Experts of a small language model.
Size: width 128, vocabulary 2048.
Experts: 256 experts in each of 11 layers, 64 tanh GELU neurons an expert, 6 picks a token.
Training: a variant of Muon for the experts, 3909 steps.
Below are experts of layer 2 (counted from 0) of a mixture-of-experts language model. Rows are named router (the router's row for the expert), up (a neuron's input weights, with its number) and show model dimensions 0-127. Each number is 50 + 15 x the weight over its row's rms, rounded and kept within 0 to 99.
After each expert's rows: "gets" lists some tokens that make up at least twice as much of what it gets as of all text. This comes from a sample of Wikipedia text that the model never trained on. Tokens count by the router's weight.

# expert 68
router:31 48 59 25 24 35 54 32 55 42 73 57 46 62 34 56 17 81 53 44 32 66 35 56 61 53 65 61 47 46 53 52 50 39 51 54 55 41 41 54 45 23 66 53 69 44 28 41 57 68 53 67 32 64 64 38 20 30 58 17 72 57 41 41 49 45 37 54 60 64 67 43 58 62 77 51 32 45 53 71 78 18 33 64 62 73 34 43 62 67 50 41 43 51 62 48 67 55 68 35 62 56 12 52 48 42 59 40 51 68 18 50 55 61 75 50 50 19 32 68 36 37 50 44 45 32 72 73
up0:42 71 50 58 39 60 41 35 55 20 96 47 58 54 41 48 67 61 33 45 37 51 52 43 50 52 57 43 69 46 45 36 30 54 13 54 54 45 50 40 39 77 35 61 59 37 34 47 50 46 72 54 56 47 32 56 38 41 67 43 50 52 21 34 37 45 28 41 40 66 39 60 63 46 49 47 50 45 41 37 66 83 16 74 55 52 71 52 75 62 46 70 58 15 59 40 64 19 56 67 40 64 80 72 76 38 27 36 51 63 25 49 55 35 70 51 46 67 39 63 46 33 40 73 50 58 77 35
gets: ",", " and", " &"

# expert 73
router:32 50 46 44 72 20 40 30 72 29 54 51 77 83 40 60 54 58 44 37 46 60 34 72 53 81 46 45 60 45 60 58 54 55 58 66 26 66 50 36 61 70 71 34 47 33 55 72 41 77 35 38 36 49 46 35 38 41 63 65 33 36 38 85 33 56 35 48 36 82 28 23 54 34 73 27 48 43 47 74 57 27 26 41 56 30 27 36 59 63 83 59 37 36 54 60 56 59 75 43 54 56 39 75 50 40 52 64 58 57 31 73 56 60 53 53 50 32 66 45 44 49 41 37 46 61 72 41
up0:53 70 71 60 72 35 52 96 29 56 31 64 47 29 37 68 48 64 41 44 45 37 41 61 59 59 59 55 36 55 58 60 37 67 45 50 54 65 71 42 61 42 45 62 61 27 39 71 44 68 10 42 11 54 48 45 41 56 45 37 55 53 43 64 55 45 65 63 75 78 41 41 50 16 62 55 53 51 54 61 31 47 35 64 25 34 38 46 47 54 80 43 57 17 44 51 79 45 81 59 66 47 43 60 52 46 47 64 52 24 51 64 45 66 38 73 61 36 41 50 46 37 24 60 27 37 68 71
gets: "C", " c", " St", " F", "H", " sp"

# expert 164
router:48 45 38 43 50 37 44 53 63 38 54 50 74 59 47 22 23 66 37 39 13 67 40 61 66 48 62 65 65 82 44 53 38 40 26 52 39 60 34 74 61 38 55 49 65 39 31 59 40 54 50 50 62 72 56 45 21 29 54 63 65 42 24 57 46 64 41 61 17 54 65 35 55 28 56 41 68 62 35 47 51 63 57 68 52 59 40 21 77 54 78 37 26 50 43 50 41 48 71 15 69 41 45 75 72 59 46 38 35 57 27 83 49 44 65 27 67 48 54 74 35 42 36 46 61 63 62 50
up0:57 61 28 74 56 53 64 43 50 45 49 48 43 58 57 53 12 58 05 61 71 35 47 44 87 35 15 49 49 41 43 55 57 57 30 64 28 69 33 49 20 62 41 31 38 57 64 27 27 43 40 37 37 54 56 50 64 64 37 47 68 39 49 61 37 73 58 40 39 64 36 46 56 42 60 44 49 58 74 41 69 52 62 72 73 37 49 46 42 65 60 29 44 60 38 49 44 71 63 32 70 25 60 39 34 81 46 65 32 82 30 50 44 45 77 61 50 58 35 46 56 42 58 52 82 61 45 43
gets: " se", "se", " E", " Se", " O", "ju"

# expert 100
router:49 39 45 16 27 36 43 51 72 50 69 70 71 62 44 32 69 41 46 67 15 52 45 70 49 45 68 62 43 67 50 61 54 46 54 42 31 58 13 53 56 52 61 61 67 57 42 63 40 80 51 20 61 57 60 70 44 11 43 75 46 57 46 53 42 33 46 48 20 81 57 42 54 45 78 41 26 45 58 74 73 35 42 40 50 50 53 36 72 78 44 69 36 49 49 20 55 54 31 29 50 55 46 54 76 70 43 58 38 55 43 69 51 45 61 43 46 42 29 47 44 50 53 27 64 30 69 66
up0:61 45 35 42 59 34 44 49 69 69 45 30 68 77 33 63 63 34 66 49 35 61 48 41 42 14 69 30 54 50 32 34 64 60 45 40 35 59 26 42 39 89 55 39 72 30 69 63 39 74 48 45 57 49 70 61 44 55 18 52 60 37 56 65 17 54 49 47 45 58 39 71 68 41 39 44 42 78 79 52 64 58 40 49 57 37 33 45 81 47 55 43 42 67 46 23 41 31 52 29 72 44 38 60 38 25 65 27 51 45 56 58 70 83 37 63 48 39 26 53 36 58 42 54 68 37 62 62
gets: "ad", "tion", "ment", "ud", " po", "id"

# expert 4
router:17 33 44 56 48 37 64 55 69 37 52 36 42 62 24 48 40 54 48 29 10 59 33 63 39 73 50 57 35 50 19 75 83 41 44 49 51 68 54 59 72 38 51 36 60 44 53 44 49 59 34 43 55 45 62 54 29 30 48 51 72 39 38 53 30 58 47 81 56 59 58 32 49 45 92 65 65 48 54 88 72 41 41 34 78 52 42 29 50 49 67 51 42 35 49 56 68 43 46 45 63 69 48 55 48 55 56 46 41 70 50 70 67 41 66 51 57 24 23 89 45 55 23 49 33 36 52 58
up0:62 65 25 45 36 67 66 56 52 52 64 41 34 31 59 51 76 51 37 35 48 49 84 40 73 12 77 59 66 37 41 32 33 49 18 60 38 80 50 56 54 56 43 27 60 80 55 48 49 47 37 53 44 74 52 42 58 48 79 44 57 43 32 34 33 61 32 47 89 59 66 35 64 36 29 59 70 46 34 38 66 51 34 10 57 60 48 48 51 68 69 44 53 61 62 64 43 78 61 56 45 46 43 60 60 53 64 59 53 32 32 30 48 49 40 32 43 39 43 56 35 30 29 63 35 29 41 61
gets: "N", "S", " O", "O", " N", "U"

# expert 188
router:40 40 52 34 63 44 69 34 43 42 61 46 54 84 59 40 44 62 45 66 39 52 50 47 39 66 62 44 56 60 53 74 62 54 35 62 21 58 33 56 49 58 42 40 46 26 38 46 22 50 51 34 55 63 61 65 52 53 49 21 82 46 32 44 28 52 13 53 50 75 76 24 75 45 62 55 48 59 39 56 76 25 46 33 39 47 58 41 64 42 83 42 32 58 86 29 66 67 49 42 38 61 23 78 60 40 57 43 36 59 50 52 49 56 53 46 66 39 37 74 53 27 73 45 45 14 71 63
up0:55 48 34 56 31 47 59 48 52 65 51 51 37 70 51 21 31 57 49 27 36 49 73 65 43 48 63 62 77 49 29 30 34 08 63 77 51 87 26 53 46 41 13 77 71 68 62 41 43 49 66 45 46 59 55 51 37 31 57 22 71 44 28 57 33 55 29 82 61 55 63 61 38 54 48 36 55 52 57 39 22 38 59 14 54 63 67 55 52 55 40 64 44 56 74 27 49 52 35 60 54 87 58 41 53 51 53 62 29 68 53 60 62 58 55 40 37 37 35 49 52 54 57 34 42 66 62 57
gets: "ed", "ated", "ing", ";", "ized", " held"

# expert 17
router:53 30 38 33 34 29 62 54 49 53 53 55 68 55 17 40 44 45 49 32 21 51 46 60 44 55 46 55 64 73 46 63 84 44 36 50 59 79 62 48 69 32 60 36 49 42 28 60 38 53 50 46 41 50 55 40 23 41 88 50 62 58 12 49 20 62 46 66 36 59 49 31 64 24 71 54 40 13 42 88 46 25 47 55 53 47 35 53 77 51 62 46 43 25 54 33 58 52 45 51 76 62 41 85 51 51 75 65 59 63 45 51 61 53 69 69 39 47 47 61 40 41 22 59 50 47 72 48
up0:00 43 56 52 54 52 50 74 38 48 46 49 41 38 80 48 52 53 43 25 46 51 42 68 27 51 47 35 32 57 49 64 60 57 56 43 45 80 43 39 47 31 42 58 51 66 15 62 35 42 36 35 55 53 68 03 35 33 82 44 46 47 36 31 65 52 75 46 72 77 59 55 37 68 49 50 47 36 44 62 48 52 30 49 60 44 56 24 68 49 74 47 49 42 37 54 67 53 44 44 65 68 57 34 68 60 30 67 53 36 60 47 50 54 54 86 65 55 48 73 69 49 11 62 53 43 42 66
gets: "s", "S", "&"

# expert 203
router:27 43 61 40 44 58 50 58 56 31 40 52 95 67 54 37 44 78 12 70 44 55 46 59 64 57 51 86 65 64 46 46 56 25 39 33 43 50 48 53 46 26 77 31 46 45 46 46 24 70 63 51 44 43 55 77 54 58 44 57 62 44 44 53 52 70 41 30 64 56 50 17 51 22 66 34 44 24 43 44 66 54 42 33 59 59 42 29 63 41 42 74 46 51 43 56 75 87 64 53 40 61 38 57 66 31 54 60 27 53 41 57 53 64 57 62 24 29 59 48 54 44 43 41 46 18 49 87
up0:30 63 54 49 56 29 25 56 58 44 54 32 69 59 52 58 50 63 36 27 51 30 56 50 34 62 57 57 35 55 74 56 56 55 53 09 53 45 23 50 32 77 64 36 55 44 65 33 82 48 57 63 29 37 36 54 58 05 56 66 60 58 60 44 32 56 58 39 69 60 78 69 68 46 79 53 31 64 29 31 50 43 55 80 36 48 64 42 45 41 52 54 60 42 38 26 35 61 50 41 64 84 58 63 53 66 41 58 47 29 44 51 48 77 38 62 41 22 54 24 56 58 66 47 78 36 49 36
gets: " 19", " 18", " 2", " 3", " 1", " 4"

# expert 153
router:49 33 50 10 30 68 38 63 46 23 73 40 28 43 62 64 31 45 48 36 33 39 44 63 61 54 46 40 62 46 57 45 48 50 61 51 51 84 44 67 92 58 70 35 62 47 40 48 35 60 38 37 54 78 48 66 40 28 62 53 73 51 52 46 42 57 11 49 39 63 46 35 54 36 77 34 41 27 44 56 56 07 43 52 59 38 28 50 88 50 67 65 53 54 66 35 49 42 50 62 43 57 50 51 78 53 59 61 64 73 40 62 77 58 62 57 28 42 39 44 51 17 50 54 44 37 51 65
up0:49 70 60 60 36 62 41 26 45 51 69 43 49 56 49 60 19 58 53 69 56 52 36 59 67 26 23 62 70 52 45 70 62 18 58 51 41 69 52 34 69 43 32 60 65 59 38 55 45 45 00 36 70 61 47 41 21 56 53 57 43 51 42 76 49 33 64 40 43 51 69 54 17 45 59 13 42 72 72 53 71 58 44 60 48 52 38 82 56 58 52 66 34 25 59 46 51 46 44 22 50 53 50 61 49 58 71 39 37 26 74 56 58 70 57 61 43 61 38 21 50 36 62 41 21 56 60 56
gets: "it", "w", "ction", " It", " He", " which"

# expert 126
router:48 31 32 07 56 30 31 41 62 26 54 53 52 56 38 61 45 58 52 40 31 62 37 71 57 61 62 57 35 59 41 96 44 30 50 61 31 60 37 50 86 28 46 24 59 42 25 51 59 55 41 45 60 56 64 56 64 43 44 54 47 63 59 52 38 69 51 39 63 87 61 30 81 59 58 35 46 47 38 63 81 44 47 74 45 66 35 38 52 78 47 56 54 49 48 35 52 91 45 44 62 58 35 37 72 58 75 58 27 48 39 65 61 47 58 34 42 34 28 56 53 35 38 64 54 41 29 51
up0:40 49 43 63 23 54 28 41 54 28 52 37 42 50 37 61 49 59 45 76 68 60 25 62 16 63 43 80 37 60 66 58 41 47 51 56 65 52 30 30 49 63 32 60 69 45 16 23 64 23 43 26 55 72 26 34 83 52 35 45 58 47 44 72 48 34 41 48 37 72 41 40 38 42 73 67 46 55 43 49 58 45 51 54 58 33 53 33 17 70 80 54 36 69 59 52 54 58 59 46 51 29 64 30 79 24 65 67 45 53 32 78 64 42 42 53 48 56 68 45 61 51 61 33 72 48 38 35
gets: "ment", "ation", "tion", "ations", "ure", "ction"

# expert 74
router:18 51 60 33 32 50 52 51 52 36 76 64 44 71 40 56 15 80 54 43 42 52 37 60 62 55 64 42 38 47 50 61 42 42 41 59 54 38 47 58 43 24 75 53 70 33 38 47 52 62 48 55 39 60 59 47 20 21 53 29 68 46 32 38 51 53 33 48 58 55 70 46 64 56 85 56 39 58 61 68 82 30 34 68 71 60 18 46 68 50 48 57 44 56 72 43 63 64 62 37 58 60 04 57 59 43 62 39 52 69 23 58 47 70 80 39 47 27 33 68 27 45 47 50 48 33 67 56
up0:41 49 64 57 29 44 41 62 45 46 29 70 26 47 54 37 44 64 54 41 59 60 42 48 36 35 60 75 59 16 67 49 63 54 41 66 65 55 47 69 57 87 66 44 53 61 33 54 66 44 83 57 56 41 36 59 40 60 38 41 57 49 24 62 31 78 74 71 42 42 61 65 59 65 32 49 23 23 32 56 65 48 61 41 65 35 51 78 59 19 63 41 47 60 38 52 48 75 61 59 51 62 04 51 33 50 42 43 40 68 44 63 61 26 50 58 54 59 32 50 51 61 31 50 75 31 22 25
gets: ",", " and", " while", " but", " &"

# expert 92
router:46 34 58 54 31 43 61 32 58 54 66 43 70 73 27 62 52 55 67 67 55 38 50 63 64 65 81 48 49 38 20 71 47 52 52 53 40 53 32 63 35 55 83 31 43 65 39 72 12 48 37 25 37 56 64 65 47 33 42 52 62 57 40 45 61 29 45 63 48 60 64 39 69 51 71 44 54 63 64 42 64 61 39 52 65 71 23 26 48 50 64 56 12 33 62 43 64 51 71 43 75 62 45 61 33 35 58 49 29 54 34 69 46 77 71 41 33 51 31 48 42 05 44 56 46 26 35 48
up0:40 64 63 32 63 52 55 42 63 59 42 59 89 65 65 43 48 23 58 45 38 37 51 44 59 60 28 44 27 37 57 33 60 48 53 49 65 79 51 42 84 46 58 70 39 45 48 60 53 68 50 39 62 34 53 49 48 42 37 53 50 36 43 70 66 59 48 60 43 48 52 40 47 40 59 42 54 67 50 49 81 68 24 46 67 48 54 69 46 57 50 34 34 70 61 21 42 54 29 21 66 68 30 63 36 57 44 43 36 36 82 77 35 99 39 38 41 41 37 21 25 30 73 30 50 21 40 58
gets: "an", "man", " Man", "red", "n", "un"

# expert 119
router:61 31 44 23 48 28 64 72 65 47 62 54 67 80 48 53 59 38 33 52 48 42 41 49 56 50 66 44 27 60 38 48 67 51 58 53 20 52 30 51 54 47 75 46 47 51 42 61 46 92 41 35 55 65 63 77 35 26 49 53 52 42 38 51 33 23 50 69 41 60 70 52 45 44 67 48 43 58 29 65 50 00 33 47 80 40 65 26 52 81 54 45 37 57 52 21 53 68 63 45 57 56 43 84 73 45 53 64 22 46 38 52 63 49 62 42 27 51 30 78 50 38 41 41 55 44 67 64
up0:70 53 24 43 72 32 47 39 68 42 34 62 76 68 60 24 70 60 35 39 40 37 40 50 37 57 69 53 63 55 21 29 46 26 70 41 44 51 77 31 55 36 45 55 44 40 41 35 59 91 34 69 48 38 54 61 29 42 61 27 58 56 41 35 20 72 40 76 47 57 56 39 40 39 41 57 28 54 61 41 18 19 57 50 32 72 57 40 38 39 58 59 32 52 66 55 82 45 44 76 63 74 56 66 67 48 52 63 33 54 65 41 54 52 35 52 75 55 39 37 66 67 45 37 42 64 68 52
gets: "ad", "A", "ud", " Ad", " mo", " sub"

# expert 202
router:44 40 74 41 51 65 62 71 38 36 41 42 72 83 43 40 36 60 15 70 33 62 43 53 47 78 65 60 74 79 31 57 57 37 13 49 47 65 47 58 52 33 67 32 47 46 54 41 17 61 56 49 34 56 62 71 48 50 33 74 73 47 42 74 41 69 44 39 53 54 55 25 41 32 80 32 52 40 26 58 58 53 36 38 62 87 40 26 42 41 51 63 28 46 42 41 69 79 52 49 65 69 43 47 63 52 47 63 28 47 29 58 56 62 57 53 34 37 57 39 56 40 50 51 49 28 39 74
up0:54 60 56 79 60 53 43 62 27 49 72 34 24 56 37 51 29 31 24 65 24 24 51 55 55 51 34 26 59 66 38 46 74 56 25 36 45 59 44 73 55 58 70 64 48 28 17 40 22 59 47 73 45 74 65 49 41 51 38 49 35 78 44 47 35 76 47 57 63 63 72 40 37 66 58 25 78 50 50 43 52 45 26 14 36 67 49 40 23 49 66 72 48 55 59 46 33 52 55 36 53 37 49 37 36 45 58 81 32 51 49 54 74 57 55 49 60 29 39 44 60 36 57 73 60 42 59 42
gets: " 1", " 2", " 3", " 4", " 0", " 5"

# expert 150
router:21 33 50 42 55 28 42 62 49 42 69 74 56 72 51 55 43 61 47 37 45 18 42 86 59 98 56 78 39 49 61 53 65 41 38 62 30 84 43 53 74 39 36 59 47 73 45 48 36 51 32 35 40 52 61 36 48 24 67 49 56 45 55 74 45 35 37 45 40 63 33 30 58 54 56 51 41 66 35 61 82 26 43 33 72 62 28 28 50 50 70 45 25 42 50 50 54 56 37 30 36 49 42 67 56 40 44 69 63 49 43 74 56 68 67 49 41 43 12 66 50 47 68 60 50 58 57 63
up0:68 32 34 50 57 44 43 40 55 48 45 60 41 47 60 81 69 50 77 28 55 43 16 61 38 55 62 59 68 50 44 70 44 39 18 67 44 63 46 57 63 31 43 47 54 68 44 30 73 36 65 71 37 53 30 47 56 37 93 52 58 42 63 41 48 41 58 39 36 51 60 19 79 46 49 63 87 50 56 48 59 44 49 44 42 53 58 54 69 41 65 59 26 41 44 41 41 63 44 52 49 36 31 22 39 61 62 39 37 94 15 64 48 73 32 65 67 43 23 54 34 31 55 51 58 62 41 56
gets: "w", " p", " w", "age", "bu", "k"

# expert 71
router:31 56 63 19 61 13 64 54 35 26 65 36 68 69 35 61 28 45 19 74 46 58 50 56 58 60 48 64 54 57 53 59 57 50 54 60 34 61 42 59 64 53 60 45 53 24 47 62 38 58 27 51 09 45 61 54 30 49 46 59 65 42 36 83 61 55 39 33 24 53 41 30 47 21 60 56 48 27 41 66 48 50 45 35 59 57 32 50 54 60 99 37 54 48 48 43 57 51 57 31 44 76 40 83 49 61 42 63 21 66 37 74 49 71 66 42 47 52 39 67 52 49 36 52 60 59 76 63
up0:56 63 67 60 58 38 41 44 56 55 64 58 71 64 43 50 57 62 57 41 26 52 19 38 72 44 46 44 45 68 65 42 17 54 81 57 60 65 56 53 47 66 29 59 61 63 62 41 50 80 62 17 35 61 70 30 44 52 36 60 45 56 42 60 66 43 27 42 78 51 53 74 67 49 60 58 39 56 46 21 31 65 56 74 45 49 69 63 34 53 49 32 30 33 45 53 55 65 60 02 43 65 24 29 63 58 29 49 28 59 32 62 42 69 52 57 49 39 25 23 59 47 66 66 38 27 58 36
gets: " f", " F", "F", "ff", " sp", "mb"

# expert 230
router:36 37 32 48 59 48 60 54 53 11 60 49 66 67 22 54 66 51 40 53 31 60 42 66 34 47 60 48 39 59 49 49 46 67 28 44 42 53 28 63 67 19 59 41 39 59 45 61 55 48 54 61 67 45 57 74 41 23 32 36 56 45 41 58 23 65 53 59 48 52 62 41 48 44 58 34 43 46 48 56 56 12 51 53 71 74 47 37 69 60 90 63 38 35 62 34 70 60 38 41 72 58 52 42 58 32 79 71 15 72 44 56 62 65 61 67 49 30 53 41 59 11 24 40 56 43 57 84
up0:31 45 57 46 70 29 43 36 35 27 15 69 72 59 66 66 48 64 43 48 34 31 56 36 64 35 46 68 41 65 56 47 48 26 37 17 68 30 24 49 41 57 87 29 53 54 66 70 36 39 67 38 40 53 34 42 42 34 71 50 50 61 48 55 71 49 40 27 42 55 81 58 61 66 32 43 45 20 35 55 55 37 54 44 56 44 41 27 89 52 65 89 59 28 50 66 35 32 64 50 70 52 60 40 42 35 47 75 61 43 68 54 53 65 56 52 48 59 70 73 44 48 38 52 47 49 66 55
gets: " (", " E", "R", "E", " R", "["

# expert 63
router:39 53 77 25 51 55 37 51 54 13 36 30 83 61 39 41 36 58 49 40 53 40 41 60 72 68 79 39 50 81 64 59 52 63 50 49 55 71 40 49 84 36 42 55 70 34 53 47 32 78 25 49 51 69 73 42 37 45 59 42 38 37 47 62 50 68 27 38 46 63 59 49 41 45 61 51 29 43 29 34 58 63 35 58 72 45 42 53 73 64 43 49 38 22 67 51 61 58 93 37 53 63 43 63 58 23 77 75 61 42 28 54 65 60 52 48 32 36 62 47 43 18 65 46 44 46 46 43
up0:53 43 66 26 34 66 63 35 35 29 41 43 71 71 75 49 70 41 49 36 50 62 42 44 71 63 53 41 47 40 45 38 57 44 58 15 37 59 62 67 58 51 57 37 72 41 19 45 35 63 23 74 49 54 65 47 29 77 59 25 04 22 67 48 72 43 51 66 56 53 29 60 37 56 62 45 50 64 51 53 37 51 27 41 48 45 42 64 47 42 48 63 49 44 52 41 53 49 57 65 59 48 35 53 45 56 30 27 53 68 50 30 68 73 66 96 37 19 44 39 63 73 76 50 31 50 51 53
gets: "ion", "ure", "one", "ice", "\n", "age"

# expert 191
router:36 31 69 36 39 54 65 24 55 22 50 46 67 71 52 53 43 64 50 79 36 51 33 50 56 68 42 63 44 50 56 82 64 30 43 53 38 47 46 56 58 13 53 34 54 59 34 30 17 62 43 35 45 80 68 48 47 60 55 45 51 31 50 42 56 64 21 72 35 76 72 42 77 60 47 51 48 62 17 54 83 37 29 42 57 33 65 26 60 48 58 60 35 52 53 64 61 82 53 49 61 52 22 65 63 29 67 48 23 59 47 67 59 50 74 42 58 43 48 72 39 43 64 44 43 35 51 54
up0:50 43 42 34 62 40 51 12 51 36 44 43 52 43 62 65 61 66 45 67 61 36 31 39 48 49 57 42 42 66 76 50 58 55 11 54 45 61 45 60 69 37 38 71 74 49 62 63 74 51 44 74 40 51 65 46 57 45 42 50 42 39 81 59 44 48 39 36 64 65 76 63 68 40 54 51 53 40 56 44 48 64 36 65 42 44 49 61 41 44 37 21 55 49 58 36 83 66 85 29 44 37 16 57 82 48 72 67 12 47 32 14 43 55 50 30 34 42 54 33 15 45 52 64 38 53 61 42
gets: "ed", " a", "ated", "ized", " of", "ia"

# expert 114
router:40 46 74 48 48 31 61 44 73 41 49 61 44 68 36 67 61 44 52 40 16 61 27 71 68 61 52 58 35 49 43 58 44 34 61 62 06 83 35 66 65 19 51 30 67 51 40 44 37 67 50 44 55 59 72 22 55 67 58 57 57 45 49 70 49 28 47 45 48 70 46 13 64 38 66 44 51 63 33 76 69 38 47 57 66 64 32 26 68 89 39 45 56 31 43 36 46 70 45 37 43 53 35 55 57 55 62 55 29 50 32 61 65 48 72 44 47 30 49 69 21 36 50 58 60 44 34 60
up0:42 29 30 35 50 43 43 54 54 57 53 62 43 50 60 48 71 45 82 40 51 32 42 38 64 42 93 36 29 49 42 50 60 26 46 53 33 73 25 72 61 54 30 64 67 55 59 65 51 60 62 12 52 70 47 30 53 57 79 35 51 55 34 52 26 46 55 68 29 36 54 26 52 49 65 71 53 68 65 57 36 50 51 76 52 76 68 21 52 64 74 41 52 60 47 56 25 46 36 73 49 46 31 63 49 61 29 59 36 45 24 73 71 47 53 39 45 62 50 61 19 66 60 39 61 34 36 65
gets: "ment", "ical", " m", "ft", "ship", "b"

# expert 36
router:37 45 66 32 29 45 69 56 55 39 53 36 61 61 12 31 25 63 40 31 25 66 34 62 71 48 48 62 50 47 46 63 80 64 54 63 28 51 14 73 53 47 61 39 38 61 39 48 40 72 43 25 48 32 51 43 32 27 44 51 72 45 53 52 24 57 35 35 22 35 56 35 54 25 69 58 44 45 49 46 49 67 44 67 59 71 20 63 48 59 47 72 54 32 38 47 46 48 52 73 59 76 39 76 51 67 48 54 54 59 51 64 76 81 77 36 37 50 55 63 40 42 39 59 68 52 79 61
up0:64 35 51 53 82 52 46 68 39 45 66 50 47 52 49 71 55 23 60 60 69 88 44 34 51 60 63 23 28 48 50 43 63 43 40 37 50 56 64 75 20 52 45 76 56 58 41 40 35 43 46 40 31 60 48 60 46 35 13 46 52 47 58 74 47 20 57 41 43 30 54 64 61 47 99 84 56 40 36 64 50 41 53 43 49 57 64 59 64 37 30 28 55 61 49 51 28 42 57 65 40 46 45 65 52 61 51 41 25 56 32 68 74 47 59 64 39 41 27 30 57 27 48 44 25 54 34 73
gets: " ex", " Me", " Be", "mp", "ough", "be"

# expert 56
router:41 43 75 28 51 46 59 29 58 27 57 46 59 72 27 35 48 58 33 26 39 71 34 48 46 69 41 80 36 57 60 57 51 59 43 37 39 54 46 55 71 19 44 35 53 36 47 58 43 60 35 53 53 63 59 44 53 51 62 47 46 20 43 81 27 48 38 58 58 63 59 21 52 41 56 63 52 49 46 48 75 55 50 50 63 53 38 25 39 82 64 63 41 39 70 34 50 78 67 59 58 77 23 74 51 20 61 61 19 37 57 56 70 54 61 35 00 45 68 58 40 35 57 52 36 53 57 54
up0:33 61 58 17 37 63 16 61 43 40 43 31 46 48 33 56 46 76 61 70 52 99 51 35 52 54 68 57 75 69 44 59 28 48 54 49 60 44 46 21 61 50 41 49 67 68 55 33 30 55 46 71 54 50 65 51 28 39 45 46 53 54 28 82 28 35 36 49 35 45 64 60 40 25 26 37 14 46 68 60 49 36 30 33 38 22 50 44 54 34 72 61 65 46 77 49 38 56 53 63 67 44 55 60 58 32 55 57 38 60 64 46 47 36 41 74 32 60 61 61 43 47 58 54 37 74 78 54
gets: "ion", "v", "g", "van", "on", "z"

# expert 129
router:26 29 56 14 57 09 47 31 27 24 63 23 55 55 53 45 20 57 43 54 45 54 52 67 52 66 52 42 46 49 57 65 81 46 53 46 53 43 45 98 73 26 60 56 66 47 55 58 46 76 43 58 52 48 46 38 53 42 42 42 62 52 57 49 42 51 13 70 43 67 52 29 65 39 64 39 47 58 74 42 46 34 26 45 82 55 35 59 41 69 47 67 23 43 67 49 52 49 50 56 53 50 40 53 99 57 52 43 57 52 67 41 62 69 65 59 28 40 53 67 44 30 57 47 60 47 62 65
up0:48 49 57 44 50 35 62 64 42 32 38 44 53 67 43 62 52 70 54 42 29 83 53 41 62 61 81 64 40 54 36 79 40 45 65 25 42 37 50 48 38 74 35 67 81 43 41 52 36 63 53 67 47 40 64 24 41 46 00 34 45 60 62 44 69 58 50 22 44 46 44 42 90 25 44 19 57 57 48 36 62 41 20 50 89 55 53 64 37 43 39 61 59 28 67 22 64 54 63 27 40 56 49 46 51 49 37 22 68 36 65 37 51 50 50 42 48 51 58 64 58 49 67 50 64 58 64 62
gets: "w", " W", " w", "W", "wa", "und"

# expert 176
router:46 35 55 58 68 37 32 40 75 26 56 28 65 84 46 21 30 63 49 34 49 66 44 64 71 79 59 43 38 66 32 69 50 52 13 33 37 45 41 54 75 35 60 52 61 52 51 52 44 49 52 62 51 47 52 44 16 37 74 46 53 42 42 74 32 60 50 56 33 50 64 44 58 19 54 33 59 59 21 47 74 46 20 50 53 47 28 45 82 71 38 46 30 63 59 40 55 57 42 18 50 55 48 78 52 61 54 49 33 59 46 69 52 51 76 63 48 35 40 35 44 34 12 47 46 49 60 62
up0:45 53 51 50 60 51 56 33 75 49 27 42 35 63 50 39 54 46 66 38 54 97 43 70 55 46 71 29 30 75 47 78 64 37 44 42 52 45 53 27 63 67 56 62 26 43 34 46 63 68 43 52 26 34 67 77 80 57 58 10 51 62 50 57 51 71 65 41 56 48 38 50 61 19 43 29 62 46 43 36 81 43 58 73 63 29 47 55 37 39 42 38 58 26 46 50 49 47 28 51 45 36 48 41 55 38 51 16 62 51 26 84 46 54 60 60 48 58 49 43 39 35 28 37 63 83 49 58
gets: " O", " E", " T", " Ma", " S", " Ho"

# expert 169
router:47 31 63 23 59 44 48 52 47 45 52 22 60 68 34 18 13 47 52 55 65 59 44 75 83 49 46 57 45 87 28 57 42 60 22 75 25 76 38 51 69 37 50 44 73 46 42 52 14 71 47 47 57 49 55 39 16 61 49 55 41 57 34 57 40 58 46 41 39 50 35 60 54 38 61 55 51 31 39 43 49 34 51 63 57 67 51 38 74 56 80 64 35 37 56 62 54 64 66 42 63 56 26 90 76 33 64 40 44 45 55 58 58 36 81 54 54 50 48 69 47 49 46 31 63 52 49 64
up0:42 56 64 54 40 53 37 56 61 62 57 27 72 49 46 38 62 42 81 49 62 51 54 84 56 57 61 48 45 47 62 54 42 53 53 54 51 38 33 30 40 52 84 72 60 64 40 79 73 63 33 64 44 44 38 50 29 36 57 55 47 46 79 70 22 29 31 49 23 42 50 30 42 37 41 33 22 50 19 41 53 40 50 59 61 23 69 47 54 67 82 46 36 41 39 56 50 55 65 32 76 28 32 42 52 48 25 52 55 70 42 64 31 40 11 37 65 24 52 73 46 61 66 56 69 63 37 57
gets: "th", "se", "ity", "ty", " T", " Th"